From a checkpoint of a small mixture-of-experts model trained on Wikipedia.
Experts: 96 experts in each of 11 layers, a sigmoid router.
Below are experts of layer 3 (counted from 0) of a mixture-of-experts language model. Rows are named router (the router's row for the expert) and show model dimensions 240-279. Each number is 500 + 50 x the weight over its row's rms, rounded and kept within 0 to 999. Numbers have three digits each.
Before each expert's rows: "comes before" lists some tokens at least twice as common just after its tokens as in all text. This comes from a sample of Wikipedia text that the model never trained on. Tokens count by the router's weight.

# expert 72
comes before: ",", ".", " of", " and", " in", " to"
router:530473583504363506503392510474452429463470462384491513632411578435451486536489525564457583519500433541482459413455598405

# expert 16
comes before: "1", "2", "3", "0", "4", " |"
router:495459582495517433450465437522390518415429488523458441562440534498409445524453486552463485490518477449482439490512595501

# expert 63
comes before: "|", "-", "\n", "==", "The", "==="
router:487564546524572467516496500519492494443506444509483454635496565526446390517526454522437449521465451435493452478526544499

# expert 38
comes before: "s", ",", " of", "a", " (", ":"
router:601454536525449497414479458461528517483464472497412531485494604487547440473459476578530486556427469432500439522564442469

# expert 35
comes before: "1", "2", "3", "4", "5", "6"
router:589439615460410533495373473584442468506439457536426500522559585528399470526505551500460448518510552520547470491551528565

# expert 20
comes before: " to", " by", " in", " the", " that", " on"
router:539485614550496535518436482539344502450477419397485535571487518525484487554494519549423467520547495547472488537512487493

# expert 59
comes before: " the", " a", " he", " well", " it", " they"
router:506471553524435562415420437466516503439507512552458490546497552563480396438478486496542469536555398553463436397508490415

# expert 94
comes before: "\n", ":", " (", "==", ")", " =="
router:521507531506552457522460508578483441508536431509502489634456573490447433560492518565441501534433456558529438461581465500

# expert 40
comes before: "\n", " The", "==", "The", "===", " In"
router:516474522520445524513402508508491525484526518475485484498532508579578397496531547561446548452618422496497487384522470506

# expert 95
comes before: "9", "0", "8", "1", "7", "2"
router:514503536500352527487520470444397538399525384512495515471588479511487442525476485567463338528538476551564500474523428505

# expert 0
comes before: "1", "2", " |", "3", "4", "5"
router:516494619517476459445460520512385484503484492468499481497460514525472450512509464506431434535602453448466448497485442441

# expert 12
comes before: " and", " which", " but", " the", " he", " who"
router:505487552484520494519387486622469489505569424516468469515483524504531472509555505590391396451510439465625275448510583514

# expert 83
comes before: " |", "0", "9", "–", ":", " June"
router:530546468515540549422511530570426524435474486522472437577458544520483489472508439576426460624634480508488449460532497496

# expert 15
comes before: "-", "|", "\n", "=", "==", "The"
router:581493549468525495438443455589496446452510487519493481520452470455466444453543440575476364424582540504494438544499404527

# expert 56
comes before: " |", "0", "–", "9", "5", "6"
router:547564518487517494510501484571329489473515491512453506579452470444551512554461461634492384505510446516580510438462538537

# expert 36
comes before: "s", ",", " of", "\"", "ing", " and"
router:601535521506399473413435427489460403442497484442524425512477568524417442521451468545419550532450463505538445497511565490

# expert 61
comes before: " |", "0", "9", "5", "7", "8"
router:558442538466469533567470502540445535470521490416478530614488508517475455556501546627443409496396506552613452447490510505

# expert 67
comes before: " ", "\n", " \"", " —", " −", " +"
router:566462503479464531484523518521495475516473414501480512575522486471486419544491580562527387511462401458495392497496488475

# expert 62
comes before: " ", "1", "0", "2", "7", "8"
router:518532565515436532538476378481397454570469477585519418582525511470396395476507537484495389578506487503489476468473350527

# expert 32
comes before: " ", " and", " which", " but", " he", " who"
router:553447483479488515447347482566499440463510402459505426478434526560518459517553480552465443508533442420566289424516559484

# expert 91
comes before: ",", ".", " (", " of", " and", " in"
router:571521522418528463502447498615457384476465497479504490523471567434548438572440451533460524565513469511462479464524596471

# expert 33
comes before: " and", " the", " a", " which", " but", " who"
router:560525467567534487476454472566562496460484457494495489494547478544491408524484525576458311532516415512610243447577447484

# expert 92
comes before: "1", "0", "2", "8", "9", "7"
router:528466506496483434540415442462419515431525455561462463500536587565469495574511518505525439541489539492585465434540425526

# expert 42
comes before: "|", "\n", "---|---|---|---|", "-", "|---|---|", "|---|---|---|"
router:536508527470481635517404446474446447517550478450475448515558486540394494578495524634587350563512485496493442453478551470

# expert 76
comes before: " ", " the", "|", " a", " Best", " addition"
router:513453461469446489482531483496435539507446478472465466552520405517372504499501549557425599547473455492506440475493537447

# expert 9
comes before: "1", "2", "3", "4", "5", "6"
router:523528585469489497453433405488382447485445431410440457491530469488415529499490477525473406465500402449471466462460464523

# expert 37
comes before: "9", "0", "8", ")", "7", "–"
router:544451559522417479425567492494384404426496520582473487565476475537526497594559487555503447506557450496588445441525473495

# expert 69
comes before: " ", "\n", " \"", " A", " The", " —"
router:490504472446465528562497526528492461429440465405535533521462494461411362488460554548480460472477400432480432470517556461

# expert 64
comes before: "\n", " The", " In", " He", " It", " \""
router:528496552519438465500436504472516531517499455423489472511468589496472438509530461514478528487519437448502453428502542468

# expert 8
comes before: "1", "2", "3", "0", "4", "6"
router:558447526529474496418407471517387486520446508560535507515588588525570451517484511577507472477532490452446429510510564504

# expert 29
comes before: "1", "2", "3", "4", "5", "6"
router:528464626532511524475390526478375463427437477471456500461547455509441438521523455514457415505566391450580479480472442428

# expert 30
comes before: " of", "s", ",", " in", ":", " ("
router:553493592509417445535435543550466394514476528489457516475510526512560505525532600494452503508549505463463404435474480446

# expert 74
comes before: " |", "0", ",", "%", ".", "–"
router:536496562530515551368485514488338515430500530594503477487511588531570398496510438613458448589529404519571450410445490411

# expert 88
comes before: " ", "\n", " —", " also", " +", " −"
router:512463516482518505535415468563517506536461489475485472607463550468493465481524480514415440492491403535464401487422539474

# expert 45
comes before: ":", "-", " ", " /", "born", "="
router:550537483496401480505432464582371417442527520523495495627437504427433479509540497498479436500518480494445440422495517503

# expert 3
comes before: "\n", "N", "s", "W", "A", "E"
router:536461446546486484432439518491480414458545456538500477448552485528488437462502472533484466458503341502501442466450507551

# expert 89
comes before: ",", " |", ".", " of", ")", " in"
router:526543507502508530517392554583376473526448506520536535538504524522549449425500515511396465525518390521446459470503437443

# expert 44
comes before: "\n", " |", " was", ")", " is", " –"
router:596471531452474536423535455529525467517633460533495518599569496524487432530537525585430529534535516473508402515472511525

# expert 23
comes before: "-", ":", "–", "=", "′", ")"
router:539567538482427584505361542474410487459526527454404540518479469442423549536565477543434405494548375458516474508504467517

# expert 1
comes before: " ", "\n", " —", " +", " −", " L"
router:510469536474554488526411502550488544548479443565480425542441587584491395452522487542405445486415485539535332459469556487

# expert 28
comes before: "s", ",", " of", ".", " and", " in"
router:552525498478506476549381468543390451469447471484490527461518596485464469518501483511454400530497509540459444459547551452

# expert 53
comes before: "s", "ed", "ing", "d", "t", "ting"
router:543468549517480480470527430501504472491508499564486453537466418491509469488475487586498435533472478480490438456434524519

# expert 11
comes before: " the", " a", " he", " his", " it", " they"
router:512470539496383571500410428466471474442426443467492486548653591500506433485527502579448461556515384508522429457513490428

# expert 82
comes before: " the", " a", "s", "ing", " been", "ed"
router:492486507466430501596427443584429521496427508581536480502590469551395530539544511496479486529496469581567418499511387526

# expert 52
comes before: " the", " a", " his", " their", " this", " its"
router:577471502510484413512442495526436500527532474511497524522508481525499518511502512534467415496433484487510448451509560397

# expert 13
comes before: " the", " be", " a", " to", " have", " his"
router:548509495491559531373415447568416420504502420521509482531445588411469440562468471556504478597573446526489446514455480487

# expert 84
comes before: "0", "9", " \"", ").", ")", " The"
router:563548525465456437472460556582504460486479462489473491563482465507548505555502452506366444516512460555556490437538544517

# expert 86
comes before: " of", ",", "s", ".", " and", " in"
router:563493558446430536534366484433396568415484511528471528510520554490519410524480497459407422504505467515526473445519546526

# expert 21
comes before: " |", "'", ")", ";", " (", "S"
router:591545554533508504394482478475478465489482529546459530502562518513489522478510502529464351618565502567461460497482470534

# expert 60
comes before: " the", " by", " to", " a", " in", " with"
router:516505571540500502429388486532491518484443442378476498572422441570427444491556453579504514548491479574446501498472417451

# expert 65
comes before: " |", "0", "–", ".", ")", "9"
router:614487499495478564477546478511477451504456533461521445517557533522532466461541542603391429528510462541606473460463598528

# expert 57
comes before: " ", "\n", " —", " W", " L", " Votes"
router:525474530398499595443394493590467469481531462314549467516520446448495467583517489621456459536550442493491462454502525520

# expert 34
comes before: "0", " |", "9", ".", "–", "5"
router:625555572504502473449425527600410466450526505455459473504447519536551469451557565583458394493505460605567473500446462363